Experts of a small language model: 214M tokens.
Below are experts of layer 2 (counted from 0) of a mixture-of-experts language model. Rows are named router (the router's row for the expert), gate (a neuron's input weights, with its number), up (a neuron's input weights, with its number) and show model dimensions 64-95. Each number is 128 + 24 x the weight over its row's rms, rounded and kept within 0 to 255. Numbers have three digits each.
Before each expert's rows: a language model's description of what the expert responds to. This comes from a sample of Wikipedia text that the model never trained on.

# expert 0
It responds to: Plural auxiliaries like were, have, will after plural subjects, plus separators such as |, ;, and, commas in results tables and lists.
router:110186167155086141143065093121117119151153119131153097111150131121109128147146166162106132166149
gate0:191132118112150085139142177109130121073127142152107107157102117125137090141113121119138116118118
up0:146124115142122120108110138139139132160162122073139093114133142137148159141110086087110123177134
gate1:100116147154102162103125153131110134148166137122136116147166147086148081161133134128149153107138
up1:096109113167107146094119106153159148156139108099128146125108104153175119114129129150113149139143
gate2:148110121162128118157158142179136093124125129148171074126124123132100178095110107152138115132148
up2:139156148153133142130106114147094116140158131147145088096161156112093167124131132129124136141170
gate3:105126136120108118160138133133137123128132095142125154147147141135152185119101117147121143123080
up3:121121132141093159120129111095130159081164111136152140134117085131152157129139144121102159159085
gate4:130116106098133139140167141110152107114151086112103120132110116134150148178119149133159140112123
up4:103104154151113143112148124137169130132085107112161151112137108096170136145140156195100126154128
gate5:129109118127109092133135145126152124140163117185104156195099076112133162147131107109111103103111
up5:152113138127132149141144117089141112133158103173115117145119144105079157101144141128136131117154
gate6:090124110136134090088108148153094131138165138127119130132181144127154123100110113164158142098180
up6:151150159154164090178120137117136134099139125123122078137087127147133151122110121068124133099114
gate7:092118119168132102143182158110079096132138102080090153148153130128171125152133091132135103134089
up7:116089134168119167091137081097150112167155127107142132114114137144143099103122141156148144103173
gate8:089121134144164118140145168154118143121070135120134096121148098135078084130126104141127135104157
up8:127126133176133077143092162180123143089108081121143115165112122136152169143119111091115096113119
gate9:108134093103192139155160112149155156109083107162145145129177104182097154116119129115105114158157
up9:126126094146135147083157121086139130147109192109132129123188140115117130172127130134103124182130
gate10:161120087149127140113137112148145127112099121144141142123102109148130113160089134170123091155152
up10:087160140082103081129108125135135112138105119137144122151142124125133146087126097093128122120134
gate11:150138157102135085117120182133114111110079135169129109177129128091073124168137137117152101110101
up11:139154152097112101154130119135115134111129110200108156154088107133138134088142140150123131107113
gate12:120146093127136123168142149173118126099069178147113133133119133134132119098087112152116110126134
up12:130133165141102142137085119159166187150140131143120172128123127087152174126153121114107149102187
gate13:109111124130150112163134156120122157096117105140155143140121133124131140160129124107150097124135
up13:132124100160117160153139107094145088091103171142125149079128109102158096147124141146106132139102
gate14:140115135147130171121171147136124115060119197169101147105109130175132142119095123109152078136150
up14:106129161113151134127111098149139142121098125157148116092156186108098085169127149142115124098160
gate15:106138094105142115131110145128145113107108141118079154178195104156113145096089098164133159116138
up15:137105134137102090103117142149152146131167076090176094132122143141137160133112104095151130124121
gate16:117115110096146130129120183138166117126113124096088120146146126140099097147093106104139152081136
up16:143116120129160174107156069130150138157100162126127149125079142105106112138124152126130121132125
gate17:105146133092113125181106144117156116136139090126115154123105180145140146121128115150124135125148
up17:157121112126151115115175115147120078115114166170131146196131110108137112115121132117151050113105
gate18:092151128115118134095127172122144153165133139108081153156153157138131106136139145124182116113132
up18:115136131129150116146133149147114132163104134179080158154086147147140114111127143114170123129123
gate19:107129117115082117133087137121115110164139119134120140171139124135155139144139133128128113126152
up19:153157112098100138134129143090137134137109112117145136130144098097119132129156137176088090156157
gate20:096133093157124163134174145153108106111095109124127167171087103153106124122087103158154062127142
up20:149122136095147106115126149134124133150130076094124075135141139133146106148123098087116127115094
gate21:113095132157182146106150133150092107125086102160119132118126091120129127074133121168162122140096
up21:122141107145099127157136127096133110102144147153118161108107089115133152114118101153101120118140
gate22:130148158130165089123171160121101120098093150152139091116123091115110101152132128089139100129078
up22:152175150105121094108175131100101133104109139135141140090151113119106104118175150116102098172087
gate23:123127115126152074148133181132150141088122115105095113151127098138093072169123114079139156079143
up23:157116125128123078140085152134119145100135100086159077155128142179111141115112105072104096151122
gate24:164127090086121105078140154127154127140111129096122130130121143111119102155105063103160091141110
up24:154113145137140147171117110111152093146150097138099169143116145133159120106126153179119089105129
gate25:086122123096147145135145161151123122123148131104110135171142143115131140133087073124165114094136
up25:132119107134136131151113124132161116093098072098164131103155092144131125087107127090127098146130
gate26:124094138144123104096136128146150097112132087119111189174152132106131116098096092134133116092092
up26:099135130132101140130147139109149104118146135130112193136152105114181097126147136153123095120099
gate27:145123132129168136144166139133135122085116123124103115120142149106113101140129112100130174126145
up27:141111118129135108152141159127108137071145111154158133169138122161140185084109126112125092127133
gate28:174113110119145118197186131154077133097115091118116133122113100133141091108103103123129125128092
up28:133124122150117160111148140111149100152117158110089144086150125104111099152132117147122164125148
gate29:115128088106152137151139176153111105121127155168105091151128135129125130103119122066175158132144
up29:139165136127151175136105134099067138157134135143139116093135175101147111100192156104152148124158
gate30:154156160129137097128141114155121136167125107166113162126082130109141118155150122122126117101146
up30:165124135103115094167137111128139100128134095168093170140126119127154113123132115151122123103138
gate31:111141127093170108136154119144184106149138132125129155142103114144152124118127139166109096117136
up31:136154123084082152049126158079144128112156157129137151145126104109161135170133172179163090128145
gate32:110128154147118098120120143162111138137137096120151188157165118113115091140112120133115125099171
up32:146120122174114111116090153140136138133145133089151123146150104132148160154112104137131117101173
gate33:108091135103147120115134129127139115095137101113123156114152135134103117108071160130107149098134
up33:142127126143104109167122129178140138152116082149133121128116152077140144105146155098151143099125
gate34:086106120125094156096138135136116164119124108119115175106167127129132149149138133131116126118144
up34:101150143105118146092148091120110097128089120133150112108136112112164123130158147145110089137124
gate35:140117120124128141120112175146122166122144137155125136130118132121107087151106135093136103108133
up35:108121135097107155147146151121147090102104089144115190163128137138163139077099125135122118105142
gate36:084143112120104080141102144155167176133100122098113120137128098160094096147136111058105149117142
up36:087129129140136100130107136104136143119098121077137107119118097160085126172131115132108137141171
gate37:086171117123107094181113115139132127068139082103134164150116110117130192114137122106112125115109
up37:117141148163116147084105140091118110103131160094177121094170140093110122171155151126111090172141
gate38:145102149132120087107146136124118134095146160123152151184123118152140172165094111118124108083118
up38:128119136140148165085132127131076121153124139134147122096170128096134090146131155171124161114165
gate39:116149140103142111097133160119131099109118149143164114141143127094065153173131155125121054117071
up39:154110101148149120143131156159113110116108148161123108111159148152129088128089098090149146139167
gate40:169122097107122102136138154186172114135142118099081163173141103110112116185101085137176130134104
up40:110124107109125105167106145124154137120099130133117126158125126147186202122121140141121097165148
gate41:148090128170130113110127126129165104123151108099122136153141092135166156107119113143147105125135
up41:161123154131138118088132109089161127153125089094153073131123139111145078143122120112119155107108
gate42:131133120142144103128136149146121132098130098137179094138135114121119161135096112111142104100143
up42:104093116104119126152145128108145143102121166146110172149112113146161122118145139120106127122103
gate43:108130114117153123103126114137118112169109125160120105112102136128138127159153140135147138110130
up43:107111103090143131148118113113148122158089129121082124108122136171127080127125149148131154137127
gate44:104121109116141079111161184128115118105108132099130095156158100112120126125098113124149157120164
up44:133152119111142150091117111139099093146139171129166094095127159114129137125135142146142136141182

# expert 38
It responds to: Endings like -ing, -s, -ers, -es, -ed closing words, e.g. stand-ings, support-ing, greet-ed, Passeng-ers.
router:110143115095095110135183143153138159153134174160113125155098134111139141099148139118090106108072
gate0:141134107120094114138107149125144125131169132142126144111127103113133098112131133120102158132099
up0:089144117136118133150139114137122138164165091118073135128132122106129108128126125127125143110110
gate1:080099134159102124090128114112104120106155130077156144157145160126101134174139136141133128110112
up1:122126152119089127122119063112108120179107153125107076134123155151082154127159123133107111140126
gate2:131129121124102120122129142147083116143110102104089126107119161127156145118070097165149097155104
up2:136095119135091112092148147155126132153126113096082174141108161127128116117124119175115116150128
gate3:134129105116143137125148106063139153079146147141119144134180090172105151101140154162131121143140
up3:093141098106141119129112134085176159119138136112082117135142112129141174127121138135137127116113
gate4:120155125107168112140126152109151121133138173098092129161154089143132145143137090127163148144118
up4:130094129130086151122133137133079129140143061120169128120118137097142123127106117118091100115115
gate5:093149129134159130122110100115102134107127143153156168138156088187097169130142133130145113078098
up5:170127066139140148108144135132089126140145100116111092148165158107176154103060125144123149157135
gate6:160174141118155161148140098153123129131140141112140147117148085171118149104140135131106106119107
up6:112116125136118111165120202106121130122122090133160124135128095102162097155127100129145163105129
gate7:137101151132133103118106191103117143105106112094157151149119083120164155140130128149121161101124
up7:132142150156127185161155154149171137133169111147103109116140116085119133143163112154167125143128
gate8:133136135114115168152118122103151124108110149178113174150104159166074091103159135150128121135141
up8:115094178124100136121151145094102141122119112125110147142113124114154104155149127187120130110120
gate9:108105123152123151111155100137126115117171103109130165147166171130136141121117099143114066153141
up9:115085154138143170130152078137114098154154134121163158137116124098133145130105144153086109131113
gate10:134075153155142153107151085096096104121127158134102105111158114135146119130125130178108129136124
up10:126151151141138140118150117129084098124107144150119104109125109117128146139137085150107152167141
gate11:137156133133114147149129098132093122133151108127127179083125171138136132111138138139133131096168
up11:134104140113116132145135133147174128138113140120171119087149106162093138143121113132094067162161
gate12:100107135150150179139119103128180132118149106127150119101107155181141144093122107111156110135111
up12:146127151117089097108135160123152126086120117101134178140156091119134118115118103183133118160124
gate13:129128114117138154135131158113092128104123095143136126090140111142104091101140129152105127174146
up13:136169116117088103118139102136155139165152147131131122149124145110146143162123144127110154091105
gate14:145146123130126134154157100142135162158139128111139130083133139109082130146127108116118081116164
up14:161131115139095121130160097133117155144156131106130144086132136092132127132110118102122105130161
gate15:149135112121114135167182109148169108107140160169138138116126158141093151134128152099114104137106
up15:190132146143137094146127128153171109108078119151152185096128136103134104144123153115114121169128
gate16:115125143157145155133116137132175117106151098116142173131161096166141088091113098119130110084127
up16:127099174139110161133115190123129096099149097112135168161107100140159139112103098120139114089100
gate17:085087129158144160137127130123118142142134159120176112139102090121129171107182162113134094136110
up17:138110076116097169158135122143123161141139150119152094122110132103104159164135145131167099182137
gate18:120146127145103135112112187107104129128144150072131081136178112152139113110107150155142185113141
up18:126077183152146106145091105129150113091113074136180171121136173139139092111140132142167104166167
gate19:118139094132140096101084111173126117136115114129163114119150110160137103138127129098135095093130
up19:127094123098131144110073120165133127135123115149135113132135133170131114107072157084123104102132
gate20:133123096124107098107152112165107103085162114106104173126128115121140176101107130152147117124126
up20:118102114139131088123130098150115126132172150139126180104090149119161145130089122107144097143150
gate21:143114119116125108133118157103133122168148172107183113074129085115109130118129120129124157133124
up21:125162096122131162123166115177118139122063103141110130191140159141129101124110121108096118133160
gate22:149116107168139145113103103091108116105070135117106107142120149160141154147124131135113095169139
up22:109146114095166138143111100107147144150155178169131140094118149178110142111164154121144098073123
gate23:121090129114145124100132148165094157151110106097126142143146158111191124148116106114165074111156
up23:117138110132092134162134093129110145148176145099105111121089133092141130116149133095156140111124
gate24:119174136156143134146156109102120125128156158182124150124144118115132123120116120143131130148124
up24:125093139135116078153120123128118104107122121129130160124100093170168108152155172089117114124124
gate25:135141125102134165129108105131131137135101113166144136118118101094112127100111134107109098126122
up25:141120157174132157111167136107087134125120107122139138156135127112117135118168172149109142069104
gate26:107073185135139122131155124108118114119134106099106132162149111081156081085124129149168164120137
up26:118141132155140138151087113157119116092125128126171152138159140199125134144109124125156081156161
gate27:110095097130156106147112124127102115120106123118135112147164141145137118153085130143124176108128
up27:124149159140096109131112151124144113102163079132162142105153182140107058099147126133122105160124
gate28:155144098126132137117129174129139124143169119118143098129131095070141145174131104170141176176109
up28:135129131142077108106121119126166112133103117122117136085128146130099087138137118063090140116146
gate29:104164126128121141120115147109096121140115086094142114110104162066136125115160104139120157140109
up29:126160130123148137111106110119067136139123083080143147130127139087134130124130098126131134123119
gate30:145120111178149162070127115129102146098104126116134094104175123144118109141101123127105149116173
up30:152118145149098104118132120116120121121109093129110119136149120133136150145141126114101148146120
gate31:143127161101180109134089143101132132140141176126124109183107133133131108137111149136156095158136
up31:167145144121132110126133112141132133164128159148109101142126145143116132121128138110167115120137
gate32:101159159118138164128088140124115151169120070154131112081149134073151156143153122151142118086132
up32:119130146098074138124113107102117139154108085150119133131140168132122147135165124155142119090118
gate33:081119145120113119161171124069135087083118152129152130141118161125113106135104134181102107177132
up33:150114103097124105146130126148129159145090168121088129139139149141061102123098110097123129141131
gate34:113082102112147163123120103112132110108087115134105130111106154132130159128097119098157118190156
up34:131124107090150139167139131136096137146118148178118120113108146111103149117114171157109168148117
gate35:086114146133082128132144088145117155136183129089090117143148122138149125149162166119126092109103
up35:121096141105099102129140155092145145118147154144112154138149132123114106139171120129131111131137
gate36:138109072094137132111168136121128116108097150163155139159128113109136115089132149113102174123118
up36:127161124125135138153096117156114131135139091110165117108147121134118135177099153136158112107127
gate37:146147123114177116148128177121123130119129128121131149130111094144118122182150121172137112143091
up37:126133122129176129134134130111135120140139170155161141127139131178141076134188095130127125102117
gate38:138150168097124085128089142142092127110078155131151138134112159167140139136146135166149117124142
up38:111092158118137115104127139140125136109056172128110139137136133178149120124132093144143122131133
gate39:126117162139110150137094142099152103109175088082138137151169101115140092136126125137128122091152
up39:116095135099147128134151122096165098116127154140155180114149154129120175093140139145115087146106
gate40:141151119137141145132117127097142133141153142125112143089104121097122116097105113128121185115109
up40:142153142112150150141070098118141140146167116134115142101098136084125093095108125125132163091103
gate41:149127111129114115111121178133114132140123133098140151118111133112135142139115148163146145134147
up41:133130119138156123148106106122128113142117097163117117102140138141113067162110122096122126073123
gate42:142107117157154117097135119158044111120123075134112142111168139149143094138117149144109102121136
up42:112132151086125143135134172116143172148170117145115112109111146087122143122147136138127110170135
gate43:164148140123090125175095157137184148135159105159111117150107150146112101138144154099148107125143
up43:191107137162138114107085174145110129133140074137138156116132172109130118118155129132110103150139
gate44:148157094084084122124120145145153109130122112127163129133147135102114074100121118128118119133194
up44:114101096155180203117135128126114150114124155089136122184160114125156171134124127130129152106045

# expert 37
It responds to: Ending pieces completing words, such as sent-enced, suggest-ing, aff-irmed, -ton, -ford, -land, and place names like York and London.
router:098119140112121115104163154149119176132135148149089147132141124127153124118131114109131078110118
gate0:127129153123140153116159091139150135142084165092139114100078097134120163095133112140124151182123
up0:118139096122137147162105104132110142154089123090138114087094116143112135138117123126116137150104
gate1:116129123152131112128152123140122146140100141148088144118126140118116104158201106161156069132148
up1:129111150131096130120157142138118141128134107123169130116149087152144143133119102153114155111083
gate2:193125153138135110116149132061138118142100131121114094098145131080093137122128136116190163137164
up2:080142123110125151170123124167146105126190124117156176130160106158160134140137079170082087121086
gate3:132134124114106142142150092120115119149077144168150150095165120118089120083156126143144096106163
up3:120133099152179062119112119106126117127157127109115090128077186146110142149091128110145143149127
gate4:104131166124103135160132129136118133122101125125132108137141175177124149127145149105154112097130
up4:115142191144096126197150122136152129117091170104138102130111180125130152108140173090135119089131
gate5:141201083120111102176125127083162144101147100099077145140121126113081151172131116153111145106105
up5:106118166109108118150120134140098108159123116171138077112119188136135128187100142171101140136124
gate6:136149117130163149158151107082123118152096131123147091128088190094130167122118140096153125177118
up6:130123124149114091120163156129128112126084151116132132128114165082101152109134123148189125152114
gate7:116084193138178119131101162113113109095108151113142115127128113123123173108096134140163121162138
up7:127115116166147127114086120144111098118124127107138121167160095116149152104115152141151102165125
gate8:121142167135134135167135157129153119125081135180128155095129091128106117117104101123098125139091
up8:172086092099116107094094136118138114115169101069107125154144169146122139139120106094157152110161
gate9:146119154136160137106095138144147120124142122092136148132112125132159111136159128108114092123119
up9:126117108138173122117157111118152109153118149117141137116063131139135167125117141082090110135118
gate10:152154131092092087126124084093149110162113167143136093104151176099103097160163190112115130096142
up10:128127089126165186119093111144163102168089149107170134134102123144125156131086107102107136133143
gate11:127168113135097114137172137147133140102106130130109098115116129199078111131140154122112134106154
up11:094117125141126148106147155118120132154104103193154131121156103098082109105068150154100135100110
gate12:122089134143160122089154143130104107085114120073132175166128097157121138093148145116119145133156
up12:119111137159174096149103082113122108111142130088143144133157124167120132099159174097159098134155
gate13:155114104141114111121145099097104123133105101100079084132059112139149126139121164075132108116124
up13:084149137165169136147129109121153132118088142150126122126112110143131104107138088163152109146122
gate14:137123115127115148127158170134123127114134143142159154142146081136140105121111125163154137113106
up14:161119107130155151145129148136138135149141133123147139130132088167129112102121137169096127130140
gate15:108152140122155159108133141126134131142105123124115128105133090100107089148148116154134150121185
up15:134117133127143119104148161121164117102133141095099134068098094122126118128147111123143134134163
gate16:125171166125160172152084134097165128126127102108108107094148117151130121124098108124145142098121
up16:114104132120115111119115152100147124148141091094142136151135153085139105143158129108189113126114
gate17:104127155151148159137143092127123160124111111094105154103131192158118152108154140084117096124124
up17:169138152135122092151121155102112117121182126138137150153117099104119089156135086126133124099102
gate18:089148152108094113159087098135077166150117108131117122129132167157147112141123155126114140123107
up18:131106097159113142107153132128161096159150119135168120143100137126133136101126118149148117130147
gate19:106140107130155146156157090153091138066111108164129118115079148150148144164158137161131129154140
up19:190122127128097111135143128116132129153134105104139098106141147103137179126090167107171144149124
gate20:122100144128138082143153078112131129137148096112163119159108142110083129159118071137153122139121
up20:121130156168078138111095168139108145094116117124142114147174090131144121166115160102133138125124
gate21:131137077157131123138147106099119145125106138123113162124122109108108134157122111129128143156128
up21:134172111157166142110112132128140141123128082136131120116092117143119133149122152111112132089155
gate22:108141131112106128069124115102130111118106110130137174156131156104111116156137074118173128148121
up22:116138117136089145132137139094116139166134106094163153124148141085074131117104129122113107172164
gate23:157146135141129116136117154111122118137135098092139122142129126130123103164119131112109150147170
up23:142118147116093113080106157153093161172142116136132181134156151141134080154137123122114117135128
gate24:125171114131138082123164108138100141138139159151099110093121130128089146129131108105120119115098
up24:118080191117106144138090112162115126150137103111159145120101131088180128118118146144119139119153
gate25:125135105156110121170163109141147119103121112118152128116168065133132084127169123132124118140210
up25:178112098089148163110150160124100140105116112143096132153121115172129141108120132128096172158085
gate26:107154150134087159117109151142137125117133118154115152121147118144145117060081117134142133113168
up26:160131113127092126102115095160134129141138125162103132102137107144118107120076119129138125082113
gate27:141142151136131141142157132144108095122139090124173128122119131141113118121090131116108117119109
up27:081163148125080083142142118112111138115141140128124132114101126101102123084113138121133093099127
gate28:151108148113162167116142089098098101108136151090139102137148168135118162129109111124153161109118
up28:143116132121124139101134105151117099141151157086125120124138121132135157103093125131159146095156
gate29:097098131135114100133088172134145124069127125104123077134138132116115135112137135144132142117109
up29:118155158114101128132159107112091111154103126164138177082151131149123117146070124099128106116141
gate30:143136175118099111146150157080100133111146135116131105149165157157132117138163140146147117161114
up30:133123129147153170168092126164128134130140107133139155152106125125124181110102106116140156135172
gate31:157123182142131086161151152116106105148141155099160119144145152152156091150172101163136101107120
up31:120049103134122107117132150135117121140131132154108132142109140119107141112117144128107152144166
gate32:117176087104173107132107114089100138182092103149100150097127144093133150120182139097137150161152
up32:114097128128151163109100132124118142109134166130147109127144116144097120135144127132116118101113
gate33:160154086127099117097137135123095115131085161112091127082091129136102107149117117133148095137171
up33:127141111129113107103107123107124147144136153127104115118155105148141129142121164135156136094120
gate34:118123112126083156114139120104169113109119109152143126106139156122115116146172126131074152118165
up34:106114109115113139123172122110163125139116108164162120100109110107134102076167128155111104111111
gate35:115165118132130114153140178121165135117147100118127103146161083133138145110093103126101130131156
up35:092141111130109135140153151112175145128158130126151064150148099134131159107088092114083120156147
gate36:115092126119146118157131114065113130134126120146108136102090123135129102092158163159142141146128
up36:108128095149083135130084162131147130141127164152099111113119146080153103144112123147142125166142
gate37:140080080136143143116105123101120131132074141062103108105176110110113139107125145166151126125137
up37:161151133107123147160150105160119123092171115179157152134145151176105128095116101116091161112109
gate38:158177134112108089122109124133123119081088126159113095125110177109061115122153211119167110121134
up38:150137150141131143126083119114118120131101130128143097111104144133124137137151164128181110119108
gate39:151124138154127151120129094124126119089088162165111135117095150139131101096116149089136118135147
up39:154094132146117145120169099147107113098121126147163144145125124156104112098092113141145124155136
gate40:157175120163132112124142151137150128182088180134119123124151174117129126118138121130066153137126
up40:086106133099110126152137121124097116093167090189135113139131123109133126141133135115141138158109
gate41:128144144115093112120128143187114117125183119121116091154122126132174159137112147131142116158136
up41:120142105129129093154094124160102141148151130131124117132169102135147099138147130119159161141142
gate42:125123097115139110153147126165121131096132136160151135117113112120153172114137132153131144123140
up42:125131109088121145123144070110104111166122136109080117115147154149148145136120115137123097129109
gate43:125165129125144110163139116118102114140139162186147135144115109149124121143123146175095167119126
up43:105168148121143108175132099157133126145152163151170132086126089170140113142137157137134146117143
gate44:127144122134148152123097136144109149113115118161170114113128134091078137126094153134135096147139
up44:140096086107091156135131167103125130123168127084116163144106104105127152132119194112132116110144